From a checkpoint of a small mixture-of-experts model trained on Wikipedia.
Size: 9 layers, width 320, vocabulary 2892.
Experts: 32 experts in each of 9 layers, 128 SwiGLU neurons an expert, 2 picks a token, 16 empty slots to pick, a shared expert of 128 neurons.
Training: a variant of SOAP for the experts, 4681 steps.
Below are experts of layer 5 (counted from 0) of a mixture-of-experts language model. Rows are named router (the router's row for the expert), gate (a neuron's input weights, with its number), up (a neuron's input weights, with its number) and show model dimensions 0-159. Each number is 128 + 24 x the weight over its row's rms, rounded and kept within 0 to 255. Numbers have three digits each.
After each expert's rows: a language model's description of what the expert responds to. This comes from a sample of Wikipedia text that the model never trained on.

# expert 22
router:138095136116131090173166146119132076156106119136137136097156173150162143160123109114105147127137154171144104128144163115121110151130147134137104141121129101119133093117086141143144167097095127107131084089149115131092118134131092109103159139132087101155110132089129086126119146122145120103165125160097079174080099133111092083155123116142103168127137149138137132127146146125107088086149126150125165099143115148128129117127148086118146149151123126137129104177155160102137172107127155
gate0:122122149148146145091122122167128146159125102124159119191159119115110132175125093151109150112128115151123153124134102134106097145190099100163118134115117121107129163138162120143092109109131134090100105165171125197170146128117119143131110094127121174139162175196123110121095154138108171088143134138109110124153142148136109134115137178141125172123080139148145130123158169098089121179166121135115123149120123134117090116150112107137141163124140132151122157115125139122149127116110183
up0:135101135122139152106105145105112082115112122139199112121196139128136137154114137126126148121126166151128112102125107170085126137156146074138140187127133137132163094134155169149095124137130139146122120141131129178126136102134075119116144106152138128158146133130124122125171156110120107099112120115108141136131135080132120137109102090132159084132120149149132120129117092093081152157189140149119150143113100076093086142163126124091123155079102120131103127167188134140092104161142135
gate1:103134156193105114123176128152140119156116189147069106133136086123129099124115136113123153144082116098161101146142126154128143124092106105128129117116157106108131150118140136148181111115120153171097130120147158107126123138167109099134142109127152119118150150115124122134141120096149149132143145161143162151123102140168163087125145156116172156117128116141089176151108102139163094174146104189110116098109138116093134144099101122128151119199106108086139139149140140131136091151118136
up1:170136143182130091091150112132096142145122142118120119114118172133072149159113101097104137093129133099158113102106144146116103091150153136115121129117149135134157120164114178112126100096146138170136139156142112115113109178084165092098145114091136138093081135118101128117159108128146109152133089136118145141107140128131165129118123159113075170107109158110124125103077133086125154113157162124115119106157132085129146092149166118125150101111088120111146122135115149123147109128090141
gate2:138128095161163176095100156141123093143136116160113131117119104133101141148109138120161162115152139150118105123113149142129114158142134110083111160125145129128134138141201109161113143116138135099148099157110113101099150155096152117095115113155123143163119131111090116124181128125113133108105143110139127129110162085117146066126139095135134156123107133138135156093110120083129160160118097141094114130148137103070117141137150086160145152105154170190123156135151107125134107125127120
up2:157099136125109156113129090057162089156145124154103129137113163079081128114128095144140158133147139158140152133162143118101175166129149118108120136132129142117138157133143119118117106157158147098111122129135132142138114124113105129107131148183135153116128108153156155118080140105085111143107097106117102136149130147115134122103101146148074162106148138139142132158103122148117117140121103086198126144119119131154103093104148117098092095121159124139078129114113159120142137125083104
It responds to: Common nouns such as film, work, album, game and song after an article, plus name pieces like her in Carruthers, od in Todd.

# expert 26
router:134121135122092152112150138133138105172130114089110085101089114105152089162132162101126125149080117097100142140084145135117142167140142147118097093124122171152095122140075088077157111131165120097124142112120153147152111109094148160160118132142141118117134146117152162113140154100145116121120112131139134158148156120146152123122124129102160125135140138087149155120142131104130157097121112158157140120094083109135183104176104144177154136096181127118133119115148123104107109094143121
gate0:091120113121151091119130112110129148132124106087131119073143111106131161149159141163096132137148141171147129126175145147126109079089118110133092137153181142150155164174126122148125138128103180181158141122123176162123128101125138109116143115164111125127107132119124119127127127089113111114081082137103082129124130128142139146137159127129142119129101141127091139127126134110109176128095140088120156154160156095112189104104166118121166107130097150132142133127123142136138104102134113
up0:155148113140149131100138119155125155131139110098110092110109099105137112120139097132147088117116141162126115123155102068143141153162107163111114141078114128127157171123112100102114106154125111117127101142160103122125080132149107137106169139124110102116107138146104152115112126134153171164155115093151123136131151162162133094129133106153119112123110071107069154124105182148145096089123128092153148142107150103121171093130158117097151094143161138094131117112171125126161133158147107
gate1:130093136149135094119143116135096104151106187168154148100156109113146137132122152141150128133138100127126095144131094172082146121112164123139099131116121135100157133086142082148127159132116144117115157088094116153117093121118113150115156165092126140103137098103118074141150133102098132107159131085141139140129131132192170136127151117114100131181110101107143164122151121087127135136127099111133134135054106141103132101167183100134127151110130148103147110110147149164107103135148102
up1:109144128108132124099147130175163141086130124179125155132125160102164127131154160112124151119096131096114165127110114109131154130086186123142103134136146137086166145122150131105178189125082152110113105172118133094130113136152099153108144093103134114132137125130152130159106123107157099106157113115127111157149097102149132113159174089135107124151159163195131142211104166117149130087166139137116114139164136124128143151142136135149116129182142140132103162141110122121105126177142109
gate2:087147135137143138139176124096134099120145098141116113160136159144121120101096111130107117117135121127129170103159141155091145157110156124120139123135161175134138143158144099127134150134174137150136106121130136131136140132127142140098115116140102119134162157128131126146150150136107164097078162119109099100128083107129115174097100143119090092126103183134117116099139093119071132127096134132128150128149139120148124140117136152101135106144130166083117140108153146123136179139122115
up2:143134120138135117173143176118116119126089155105114162120128139153106137129114091135155137180134151117150125108074135142143136125125171126099128111147130122082134118147115151161120093135114119126098121158134125080134140111157087163148119176156146122126153114130154143086151095087138159103155151075119127151114121116126154122113145148111141100063134112133102101168105097112126130153111138118138168098143113141121117090150106138111120193108119148113139128111088096124132127155121156
It responds to: Single vowels or short vowel pieces inside words and personal or place names, as in McH(u)gh, Sam(u)els, j(u)venile, Mald(a).

# expert 9
router:121137108090147116172098117087112091160151130141126129159172168078127154092168137090138136131094105125109139124111106114099157085152138099147118144126126078120116111139098122122118128085090167100143119138148148149111099147144169119127121123101143156127112102101142094115132103130105095110112124142127107162091117112112063130157116125108138086159113165133121113131112153146135172116142144161098163148164141172092147130115126128070146107172075125134116133157176136122106150113130123
gate0:131155105126147080077134169101138133116163135139188133146125086109148096162158144091091088148137114143117167115160067134135153115164167113151149130097134168118129095106130164138125154138135106141076160113128096087144138150146103116099115129133129128167093170115145094125128112170140089131163132116125131129134115139095143147165102148131149108138151101128112134156110132090138107116152116089086133135128152122124113139140140111168143105197119120127148075163105108125116128085110130
up0:141098146125065187129106133091120118119138106131078178147110103142120126147122108097153151112135121123137153137126133119130124145128117158085142091128143111147080144181093122123139154099106139136183117122132134149125081152117105144129127118104122145084134158127125108149105109061129141128124131165114154117140103143120107093136163162130150107159124171107124102092155108145081183158134162132092145106106109153128116135115153118069170089099086105189096113122127175124085156121140076
gate1:127098135153148133110128156168113114124122140147097153158125120111090109136141114127095094120142122121155106141154112154120124136142089132142103123163173118106131125169131088118142129114152110083104133099128130130112154147151070119128128084149091181108092147156115138061106179130181107114159166108178121100141107147120116109123111157130145104120083123136116105123139137099102173100149146125124151104093166131097107137149090138117137126142127148133150153113160125123111157118134134
up1:080120154129154126087125148130138134162111162125086108149147122134124148103098154168111173141127104139115127107147106160130114114108129149136179112114137135092146080157115130160090113130137146141079138079098119136138115164119144091164141117094123145115147125101109123105088112161109093108121120194135115134109122156172151099107127154129098102129093114166142127134102120130128123119117121181094143172088168114130156140154148117150141145138155142104136140145122128121156125125107158
gate2:135163106113097171162091122141130113134111145097127100123115122144123157099088106135173069141119103098151155105097159108102152126127101139143121120095141142121150139093082089117109105149156130133141121138126127135143166113115125170119095105084145126120129075125144117150108140117146123115117126133122130164153130091120160114182097107102176112100113137132155167132132171118147082087139156187105114085151107151184161135190129152076160183187112130160137144173184125139128153121142127
up2:110095115097112140154079098111104138128075155127136125166124132151113140149179124129155091099162130137127100128110152101161118120149144148109118145105094133124142125162152118138100123138111131137170123141139128148116143124101104173087124117146162159104170147131098111084145113130142136124150153151146121123144109135138112120143141151118104181099126154123104115108127112083123133065108141120134080152103123081154139136140131134125147144139109120139154175159156135139131144128133149
It responds to: Pieces inside words such as as, or, ar, is (pilasters, shorter, reorganized, Gymnasium), plus the words such, known, those.

# expert 18
router:134159107091154125128176096143128155135120132171113157121062132129099141101097133139119148142120124100148184119108125094147161118137113126149111148133092153128119116134117082094086091134131145154088141110110100121119124116134156161117163115163139140096150088135107107125127179061157145115091125141145121115150177139132109171157159143153154075104112122099085099120119141132108139164127126102165174135072159126137139107137133142167123105101107136124115146101116120139139126174158137
gate0:132101153127153151123125137143119134158124164135122100104151099141122101137098079080137125122120120134128118135153151185124139166196184108101096126100085142128149109151132121133128104137130160154137145106149108106134185130105098170159125123147081140172157121099163124121134123131127124071138093106096122105127127101150096120133129112158133149135102118120124153136138138109094129139121100122135114138119094134122125149148143141127101127119142119157153166097151130100148144150097148
up0:103132167160119133135097148159209107157179103151147177138145129111127090114098151150136146131132124144108122125120143168114126153109148120116129103133101154139085155100127149137161131159136070110146129128137189124170110110139114141079105126121135117168168128131119135109102114130129135128141077109106139136142141146148132133056079109112128177129171092111089135133175111145131074139132104118146089112111124163152158144150131125144146142105164172119120121155143130138075095138174140
gate1:109151118110129116091105164114098114131165163090102150099107112144087108140126107127150088132124125132181102129113134130126093151133136144081163115141112106124122112119125151121116078121138169144149123148103118148109131153109134108152135138084108137149138130103145130120114126160116109136107096081109118097149175159105109119125133149188100136085141131121117133082158109152143121113157161132120128159100114128117143155090114116108068133173169139118154094165154119127086120116115132
up1:117115084089142163133087128121147147152098089106114173104102130130144126149112103079122152199100115155153128155126110133135122128115091148109126124161113121139159126135145154150178091126128104150145107123139114128119115147157183151120149130115121138132118130117120139102152147114099122117163123106138153130106113090140114091143126148114161125165096138159127094127125150174134141160111133149123098079117057144122089170120106106116141164088112122106108148112122151145086138107147124
gate2:098124160137152108130111082129165097122109118104102146146142149121169085119132152152095102148130128132120127124122169145138142122069161086121121135098098148107132147125106118160118136162122126151139157095152122146095111156149130165094102067129104102112169098147099114119117149150084152119112138089125137096133164138116171113096147129164143123126124120144106126116095126141152136153115094154110128111128182140131169108110121113115136089124102152100115183144159129129138122093130074
up2:130103140143134146127148125138124096170115122137134103156142125130112104142139160131123090146134149115107170163117142118128156128152150132166122130121143125119115103158118130147105109119139139151100170143172125108134155167080144100125092120131127183165103110146114150116178135099079090118113116132083132155119150103093096098121108100126157123088106135170138127116118089068131168152149130122136134101105103173151115171081120114143147107133147121115158149126101184164152154108149116
It responds to: Consonant pieces opening words, such as l, d, st, sc, sh, St, or c inside words: Oblast, bicycle, stone, scheme, lodged.

# expert 14
router:119104098131162146148110153119170129123094085123100152094167124143120126105085145140147109120131143100122110137117109140079092134129108137082123165123159129110114085133106127141141110092108158125102131143126156134111087139122136110132119119101163136125134131146114134168137090141134097102115109108091164119136145138118152102150178082116108147103159101096110131152161143068099095131175123127146103108077139101127111088131147117141119092114151129119179136182138166087094142124115141
gate0:121093165141130149109095112134122082093134147143145138145148106140131150110119128141122141137158132125123119099144139110106179147122121136091111107069126151071090131128098134152093078111129158121157086142159115099127112128137121150136112174125148121111162148143114145105144124118103161171138116143119160094145115155146136169108158100137077095120115117165115128132192117150181093097143140082116144154131155102136133101112131102156089157087138145100124137151149100090141147145054098
up0:134141124180102130103087123079096146119134124085159091099110133116132144100152109141133135125138105166134072155175138102102148098141168111096171128112155147138099177113131138154133094150137124103136138121122145108189120152101137131130130113155118156143166123150125078186095121149113123131115138118071088075125084135126190119131139114122129110098155166144124110177150165130129125136090107136115187152107153111139110156163112130123130137124175175161133153139116111163104147144112118
gate1:133157110097126152133120084139138099129145144115117115102120122099080100098086105111059117101114117141144166077184127092121123096115105125110087121134102150107106138098086168148113081167098159105096155139128141126114170140138145175077153171136114153137136102133132123183085144114092124114092136154166151139130109162106139144065115146113158118074152128132145127117129137093144106129122085151155112119128120190138131141126114102150159146160156140119162111126195066125125112140123121
up1:142159163141132093071153137134140095145121103110097155129129160143137120165091148164146136113160133108111101086142086129083132126134182128096111111118165137147120077167127129172128121172104133134147109145061112121164151095119153130125136119124126150060107098162138163120123133117106154103148139121132110118109153137144123127141107118146163125148109120140162182077166134108152135142112133140168114147140118131123106125122210155135112134140101100134150160120170131123105122145119118
gate2:146128105151114132095128115142111112130176134098119123116086120095082139109136185120107143154108111119130105129121168151117092161139139120085094081121158117169118168155166111086140117123114094132124161153089145132166149151121154161136132158121104124150129132160156125137127121142132164130105143119153114123128114163170167134148166128071130138164133111087104143157140144107142125180153084157117094149125159127162121111160140133141156127186076115157139135121134148094149137129129111
up2:153089132089109128099103132139148154132138103136103126152117124141119124131155138086114107168140112110133126144107116085129158095208121172131120149094119136106124167118104111139164137087125115128141080141103115122156132063137107141174139150141073140137151141092149162121139155171081150111096116091131121137096125143061075107148129163139105107133126109126115133147142119110162170116130146093130118145082122108095122156120106175144160159099131131126141129129152143147109091105156110
It responds to: Byte pieces of Chinese/Japanese names after a parenthesis, plus listing words like including, such as, born, like, and some digits.

# expert 16
router:093135131089113130094115096150143096151106103132140150122084129160129100133129152100147119110137100130109140076102136090150108127159136159118121114130139081175141143088150153136130134128163087118113130123148131130140143186130156117161100164110146145094117148122134149116120114135124091137131154129133085132097153147132122148133161150133102162137118149120109137131097129152141129126108077167168131088090116134118139077082146126169138152141127119160109133100138150120153147166095152
gate0:125096128142121177155073165098103161106156143135135119143136137129140115116085138140137114148175155121115161101102103104109083133156142140144121184125188146109134097077119131123146164114090129110127109167149118098089114135131091122129125142077118171125154148140118074129119133164128152149113110150098160105125128097116160129123109090160143129112169148133181150102152114166113183130148105140140153095145125136098121181148118118149168101177121151194164138137106133109117106125122130
up0:204156143114142098136144117109114151111146079156144181107110129100128158139108145136126142142127146106124139128108120127185113122126074106094130111106130083118099121157133115128108071127107142114133097187101113135144090126152124106128158135110129150139147104131138136089099098097110141111127184124126078126153148144113113120135107107111121108135087134146150118126123174129157134147110114134102141118111134130117114138129092149135110110143118157124173104114155165072126133144132099
gate1:145144141112120139126105121152175148128111120142150148116103092093138135101142143149179086124133165110131067121106142117088125093152096132151113160108111115108171077149158153151114164108105126130123162160138167088110122122157127144126162137127163143114140124121146134121138118117117083151123145187110109199187146162094140138164139142134142163110108160148169149151126135117114096104143102073120110132125133127134195144104129147141168118158160163172160152156149100129095112141091140
up1:167143103104087134114091108119174121132139080085096139149142140152141152105120164090140115123120123116090126124158179071127141058158132140144094091136079114104099123130119134101151099086153126152109146134161122101159087116133149131125104134131162120111112130141108136096147109126091112163123151157118138151152164127132088160126148138084194138130143099108138124121111127149139130129113146158125108148147143172136138097057102121101137127176114117176121118119116118109131133147137143
gate2:170124149107122149141138147092109122104139080125102116121146159154149142105150066087155121116114130162154142134137094112124098117106113112137124116108064112119145156131134096117119138163193106149154165125151151162133162099131105149150128103146123108137116138117138143091125096158092105129126135127121144187143120110124124119130112137090121111107062094112123165165153128148133147134108074137103116162185138125095147159121138109154132115170155145062159135119153094040112151112160140
up2:086172125108140129140176158143100141124138136116116154123133145113120081152092091120109155149110131098150119125085145152162101098126124097142113169135066177131121132153115140142131123118145150094153127125135117135128166142094150131121109148116165117174127124162124161093125124167142144134106110121136135130141078134131133142149112124079106132149134094093109142169167156106077160080151187131145144134203144089119119141132109139150118090132134147131148124122153091100139099139138085
It responds to: Single consonants or short pieces at the start or second position of words and names, such as m in Burmese, Danmark, Domestic, Via Rail.

# expert 25
router:162119127109115120147156163137110108102151148112137137118155122137078188155108121104124076158128123156113125185151138103111150121124137123126150104157119123146167081119133124134093079158155138113116077123127147119138145130148100106138155095100092161112134106087102116110133092125113110164118142111089187115139094158065117115133155114097127101121130120182123116117115153128119083131097141135124167117151136133165100080081101156106165125108139138084115137098119171113118132087107136
gate0:144162114126139113138094108132175091084133112148092121129153113134109135098136146144146086133144112117148088131175153126108093140125147154137111102104095125147122141142108148174110132135112096155168137139113144139101105139149115114137152164126087175160106117150110128141108102157138115171114148102146116115097107146134133129136158149170151138154102097106151139158118108144078140141104174138133144134103151143106125169117168101157179092146103124146161116182143114096166148099135128
up0:124157122129128164105169148081101130115144135104136128093083143136156107134166131103153122126112108166088124098094127131110121108112162170141152153142180100128143101133086115163183098122097119138115120075147129085092165121086122124139090104144169164076154135152154134153091105146100108115113148125112086112152102126156132105119110137103137136117152146148101112176110123148158129095100126151099104102095119147103126108127107115165136150132109107095130159147092153101149122092121143
gate1:123163120163119109070096078089141091105161117126170093131107157153175115155119121109157099126126121162108148109129157148114127135130161117093111156104090086134116085142120137157150130103066133134158152162149146112121179112142168135112093116106109109082124089136147109183138126148141116138164138144141157099155135144101133151159145080115142123121091113092113089080139121119056115151115176115113109135099170134119101136135069163123196133100134110086121140112112125108127124137147133
up1:061150092113094102128114122100119145151155175112116131104148105122109152146142123115160162140136143151151136125105176106128118160133120094132117108138083116124123110191126155150105104122095079152176112090126140152112140168121157122149114131127079127082090139135112142108102119154106111137126145156137101090121133152102164111168172119095138085136152108133151156140131089150138140094148135118101147121148093132124131146124120090095096133122137138123151082180111121128116130152139117
gate2:110134117146121131160113106116113129111126141139113114135100142104136082135131108146126129153147090084104123143127181138079191099120146120134121085112194148129137116184126129142132135106100129125098143122130121146125117135136123126115145166135136119090129090153199125158151109142116123114118116138139116120169145104182145165125140105181113121141112129155137153119095177101138140135154103112081153138064141086133166138168095078125125148113130135128095155147166146105108125111123123
up2:082064124102138153135141166112144116139101115158148157110138158187103132118152076122111139106085114098127142121109143114155143116139125127104177084163113106135155098128130151139116187116089109115130135191134138113123179145180145127128143138115122129102145123137130143134120100163112141114134128107109139155139125111121121136171162147113136119114106148136151161157107089125119111126120131144124098127122077126112157114120119142120083135128154155108117136109134146144138068111124106
It responds to: Career and life verbs and pieces in biographies after he or was, such as serving, attended, played, University, United, under.

# expert 24
router:114157084166144130180108131148143090113107076106128100125109089130126120167137138131140151114103109188075080123094156150115139154142137094120150121093143155153113100147079119127093136148086155102116092144153131181124118107108120110130118127156135145148109143131164123119119123106141108161119141153156107103147128108141149082164108124110143122131109145148158151118136096129093115140118090154151105147170095124118085154116105094119128108137095161129150109123102174137129142133092110
gate0:152124123125085127121134125118120128188102043156166140080142124115115101109133122126124098133139161072146142102158114118118129081082104111140125119120091144136131115197152123162170127073134122150098134116094112141142106121089124148136127085100129105107117129152143080119168147118154136123141135122143117090161109116105169150121086141117139150089128085143123140025159113108158116102135131140137115141147120109163134163142135123123084116117100094128165154117177107126154128157125168
up0:159118167118135110159066175125084108153119141118120132133124107102111197082109162117111154133172129108118128137123127131114103111144113141183139155094105091113108130138127140114134120158145124140124147147116120128130096126105108186123101124124138119103121087142148149166145130131092127111157065115117108098122086158140129147118153139174133149168118098147125154120136112156123143142121136161137134145168142138123174169125104131184109116098111096111109080156088149144112134149105144
gate1:116106118167105147108083143167078104111111115086147144156114117115135102126126114118128095125129135113134098124160105102154153109111124142120100113151122144113134132123077123092157117180110100101131109129163096104159133128114118123142103133095139116101124099126153125169099141143148184174109150108121092115115147127091165162154143129149144090149111097123088132106087143094116084085159126125108097153142143128109153108100167148128136160162135150105136137126137122165132156104111129
up1:110113153122114126141161121118123153130095101104142174114114131143092142130158144103097116161126149080127143182104109147111104120077169137112111109151112169160165101109172145100113116144117138135192143146108127116104148160138128117110097142148125108093124131146060167149106113156118169148119119143128127155143161093103135117141132133109105142096104153094127124122159108077157100146141119138173147145174123199140135168080101103131165138134120140141134101092127109134110115141104128
gate2:111134127120152115129139105170117135095152076151143110123109093113151116157093120129127167160050121201146131102101120157100164135148115148131164093134094170121152143144096118130148077102113121115141126094151121145134142112104132105139112080139214131130108102146118119138109137129136152096133112160130119142140119083154134120129129143163115131141125145157135119156104131127125171072126115155087149113118112200115103122147139116114132135103074108159121117177124080118137130148096178
up2:164129144087154159131118152114132108142117115104171111133139123139114182119144116102147148092100110124110118129134073120131146088134184167136100144096099144104105099095097133135118175141120131128115146171103120075083141189102107085154112112114192093091111161117107154099111134130123137138152115153107153135120133093118110129099106125107111133139100116118144165118111134104131111130156124142099117108151107142139146168097147147034098108167142129109161106142080141125085147109109092
It responds to: Pieces like res, ac, s, ons, prov inside words (resort, corresponds, residents, Wisconsin), often in place or geography infoboxes.

# expert 1
router:089112136147152116153165090118146130109120124149121062082162120080149126104103144160110125129139121102114140134169139139139134173118114136104117129101117137153131117125120160092137152119123105134135176139086154086138140159109144111142132133124106125098093117117144143124094156110087123156105109112139133108134121103150141186114175076138153085105121092173132140117117123139132116144130131136127134163143078156115156127117106122123129087068145188099152089072174118093112092122179098
gate0:145135164160142086133110155150119163151100163113121162115113140108147128146122139156120112211146125141096098171154127163106130180140114147177135080105097143119129106155120137126149094164133111071133100102172126114139129154125130101145127110135125116115136148071107095178112149164118096177135124115149150149112127121094155085135090134136094136161141140077141123091115163129112104142153156111141136165155118106108153113116151091121133124121121125131123073136136133140153109131105206
up0:150156185126121113107119117115166060141099131141135145112081121121148107138096162139111138132135115151085123129121145104150168166116107125102121138144182143126078167124147132131056170130160089155131153150132109155133201153136108140148173152113080110079168138120107146100129143106126134117114126154144095125137128137054107142122156172123103160103117147144136115108126153137149128144149105117067112166125094165147155106114097127126135127168122115118104132132108161131129142107115129
gate1:103136170116126134155159132127119195100100132098108170174108108161086138152130165110094113156140079127133161086121129166155130134093110156149141126113121105115089139108149157145148124087150141115100116111175122133139102072122173100117097141182116160110102114161117156116139113143151123131135097140083202085140153116095137107143140104109137137128079118124137103129129126128094115147150104138107098129151171110143137132103157148167158120108128096121120110133150126140108129113118140
up1:143147105153136116194161158136129118116166137130123135140123123133115157128133151164153122134139143111164086111127128173077140098160176119137120138138130154088187110044112109118139125078130115120097108122122141156094142153154139127165122137144141094101119107169093140141110109136092148124163137120144118167082099122105116102156088103113113138131114152096115063147153150156088157122139150143110147148102123134101086098099122145137146134127157151125148094119166125161151089168142140
gate2:109131130146133103156126136146152138099164099151094078112124140124158093141101166129126123133143143131136158085161156160134118117138096140163131133130121099065110119139131122106110121123115098132142127080127152121094151108167144137120101132142133161145112138147108118144164150079096107134126093111083168093167111126140155154106139161166154130127152156093123121138167089105097159141157153097151143126102184116113104119132103136139106087148125142112138177151180094148121117097143078
up2:155120138138113152127155171121131131139097138122130130098115138122141106127143137087086117124096164133141118122101146146139119140118146184149125113143133154139113155102152117114136154160103154130146138121097118178147095107169094107104122128153107165119133127114101084122158105125180141102158160087176142136162138140135170101150106118133151112096175101198144085098107135136141104124149105155097156103162141176143115153112131105135185123132166114100174111164117113145090129109119148
It responds to: Commas closing a phrase or clause before the next part of the sentence, also in, from and closing parentheses, as in "In 1922, the".

# expert 11
router:161128145116122144131100134138084111151105148138089127136119145154128086160115108097119110137103179129152129110120093099163166133178112167107134081127126119106131154144176125112153100075153133128097140127099173093104122116154125131085137166135153136133122132154134151117147101129152120099111155145146128122163096162109110126078100108092110164148127090138107113111094145145127137107073098125115139114155103178114144120122160158090143124115147124122122122121171105102194115137158149
gate0:102128168132139123131140107120149125112132140110154111175112141101122140139156122111156132145121135161134132133114137162114087113155105113104148129114153128139111170146136141133100109098142115123148189116159101123089122101154148162106077132112137156122155172132125134145134138121113104112163107120158141132126125127128097132171131094133186155077066095129147141161120119144095132102170166119146072132105189102127045141128141111125152115131127081117112128149140132156119119128112135
up0:108152149145079148147145129126146122103122158085115123131130103138120126100115132115093122125154153059107160135124142104092154140139148142141157159112129111095104139123138131163115100125093107132151097103158111142140128099146135145146157165153101133086193100164096142096103158136103103107122150131143082118152120095166124102153087125124155121110098122125122089167118128140132127109165143134084108129128140124146140108138138117120148134136192096172156185135134143163163121134101147
gate1:126119097129141079141118139096147131159141157097147119059132126127098151116133132113150129119125156096133151127119118106100139092123115158104091145106161066138141156147108149114110145129143134132150113136110113112114151151091114136112125131122127136106132117131160143134148126133140138178101071164123136127089129171143130085133129127103164153120153131107107135154096141140177115078142132114150090115162135128114129126102107109161186127125151141138118127120114155127135145120120175
up1:126130137094144123161152116145128150155136106135150095094116109161122108166181112105136140168103088122118115072085124154145151141122147145152170157150110144143173137130102075103113176129131170124121114140160106078130063085101129121142155118136119125184083102181128102160131109113108158099128172159073117127145117160114138156119151140128127121149128145085130158140162131115138118177111164141111130122133140099116156123152128105097080101111131138130114127120095123119084122129119146
gate2:093084134153125166154103098178117107122113070130114123084106117119089087147091126129145143098133115077135108133122139114163155142150114132124167123105157120149157138127082105100142177143168120127105165130156156170147136119128162080109155109082105119149122102133113107125130155159114130102120104145137086096102117130129092178162156091117141106097136129085149100125148147143159157160150146139143111114115131156108106113133080125122116141131184160147141107158150110125079135126137126
up2:074116143106122124156125084102151131111123082190120138144099128161171147172139143130129111139146134167167141122102115129155134123137097149106135085170159120163145134102084150103112121145113172095151130106132149097154117207124128131164121085168117147091129073113086136143111150092136096132105152102146142137108127107134103127136121127087141148153130135156123098140162111098111158097119133134107130143152142101154148098140125159118163103142096117076127092152112122140133161101118144
It responds to: Word-final pieces like er, en, on, ation that close nouns, as in Lieut(en)ant, passeng(er), bik(er), observ(ation).

# expert 30
router:151091129102097155135098141149140101099132167098132164143111083081112140145128088162117102143088142118152116143117147134160094174153152104111133145165134136133092140124131107117123139167111134104155100161105155110151168145137091105111154097101144153158165146100139158155079137133128129144132126101101125110151105105140109098143084156131092098094096066089126126123110114110170113176118152114095107094152137138135090117094137141157116177170068106143094100113167092136143140112119087
gate0:170118120140151101147144138101120173135163131127114152161125147109141131133118159139145184125155156154125071116131138178123167127142164125114177162104116121150125131120131102132146131108097147140139136148133169073146129095127175151093115115120148136125128129179110145110121097129105127117152155111135124136137126121143143108108150151160143126150104203111142140163095107085099132059129092102142103075127150129151115103133119154136122146137144154150122129116131158132152122168137113
up0:105153068133149116130098143099114127096173143150144075121148134149161124095116102170135135159138144137103117080157126135173108111105095149155078139107138120122159133131145157145153112141122076155134139126138141162128098160146062151127108101092099161129121159111114118122120120134140116127140129124145147165190119139135136121170144122101088131128099104107082078163138120157134075093112131115169124105120094107101155142142116117083139113137139113123080129139158160166137120093163139
gate1:115141097149173127120168155121123134151134136143162122153178088137140151147122157076158129174141118154139110136128136140114115126144156129136133138160120083077073137139131171089119167133136129121147137110162169095130086161119113094144167149154149142140159153100097137126150147140120142126140127131098145140166121103070101117141150146111147109090115135150120146165104096098121064149114134157121188124124126145142153115131165090153144137117145094158118133174119130136141141116144108
up1:116106115133157157108132098121127097162176155136112145114145110149103127126162120091158128111164112158117096130114121140100115121070127140137125070103153150149072156158054128090141118132144138076142139141110164149158121110107148113073154076099152135109141082138134137104134138169138098132129126144158083123137122115146088134116180106143122131081165134092139131163121089126102134127115104147167143120127146113165154188114136111159177136114117098154114115126160087139096159090153151
gate2:113112144123083165131091180138114118200119134126156108101129104140126122146151104162088122161114120094125134113116136130126156143177179131159121167109122115147151143128166125101084162074145158089107143103111105139125117139154179126117164120119133127163146145118147128119162176130138101158094093126128152105129141140116152164132141105160110153129145086136146095141142142146133084137115109104111108128111158134126131125094124126112134143110153134091097149142125106093120173140115123
up2:117134121172112153138147131108095130099097126106144123115112125119123102086110101190135126147136114108134098141146127160098145129121131118122185113106154147162133114114143112157168127125165093135161151149129143134138126087134110106190132120117101120099133151146163132113169132140127129130115154138129124101127150188167163102160165132128141153139138090149142081107098081129168156123079161171132119141112127109087133101098172114086126111092143138110173157125131154164119129141144105
It responds to: The infinitive marker to after verbs or adjectives (able to, commissioned to), modals would, can, will, and word endings like -ent, -ing.

# expert 7
router:120102145149152078129113166097134141157112089160164149128151119156141113156151114104132087089123095102123141125144142163110169132098170132140115111093105146115113117116110110156158124137087158120115138157119096147086122104120110125099143087131159104158153141104097132117109120089150108115122115107105150126097118144112114074130149111143080140131109128133117152173179118139113107146156109110137083120102154130164187106154120130093122156134179175155127125099135091108086130094136126
gate0:126087153144117113131124106124129151103154087187114109132118133095142138124120108192156174133128107122104099102135130127110153150135141110106127095115157115171167123153152117141088131112127076106136126146126132152144115152131131118114131115121159103166136159121117142142130098150117134109145121147123076118106111122128121098134076150103169134126088138122131124152119173172093124147151151130153164134191139116143140165157161080074111120117134151156158166116127133114141102158130127
up0:190132119169108130117140120157113129107140103150124157125121152137144144095132124123139114121171157124107111136133139132129106159145196101111144080138174124140078120118130100106127108155093085164139142131113117125149200181164136145149122124142103109154093139085117160133149141143129129152092093137093125174111157100150120172093120119182148095163114104104130122158143124093129161132104104095124123137101137191130145125121122164143100109092126162103185135148145140164110154157151152
gate1:091126137132104157135110123120097113136135123123144106158179132181083115127176163132089101102153148141167155124178129133125091138127137118115130088115132100084153099109131156103134139146139130181135165173109151155121110081146107117156111127122182162118140129109149116160104111147098172094171134117135120159137112145170119181186133154149093134131126126090104106121170128098135143115123132132140130090119109089116119115123129097132101168141120127132115127090145115136136128118138138
up1:105169133133142090097121119142106153149132133167118170151122080154116144173120130100144148145077101101131118158164116090140090141125144112121093107148109154127081090131119127139126108104090111180144131169137146129086135166155143105122201145119113116126135166138110162176152151091173134164103140156143133124084117133100109142124119141156141136137110092134135115128093103108176142123141093117107114129137127119114129150122153135123110080139126116086133094116112076141110100113145148
gate2:165162171158131116123104122126111134152112131128159128093124113118136112067140117128096136120165128134141116122121151114086131080161137119175052114144120095109123145113110129120122123170175178110118167114127072120159140097148147150152091093109107149113112150095135140144121150119103130137141115095138126153095163136103161106130128129137161096083114101090094150096141116106095145138156157130140107151133131102107154080138117103149128133174110176139119222131176141121138119104139109
up2:148120116108120129086152129150118093146079110115122095148128151108116141123129083124129148156117140150102140138145109112134100130136080093126173103113099132119133137169128139159122159126100122089077099131135106136139105113156126139134107104140111154120095111118094131083135120135148186133092104131121135145112171096088123103138148139099095114129141132113153126095156148145145129123095117102121088119110101164142123161129109149104150135136143132087110139126157139190192085068159130
It responds to: Short vowel-consonant pieces right after a word's first letter, like om in Romance, enn in tennis, ag in diagnosed.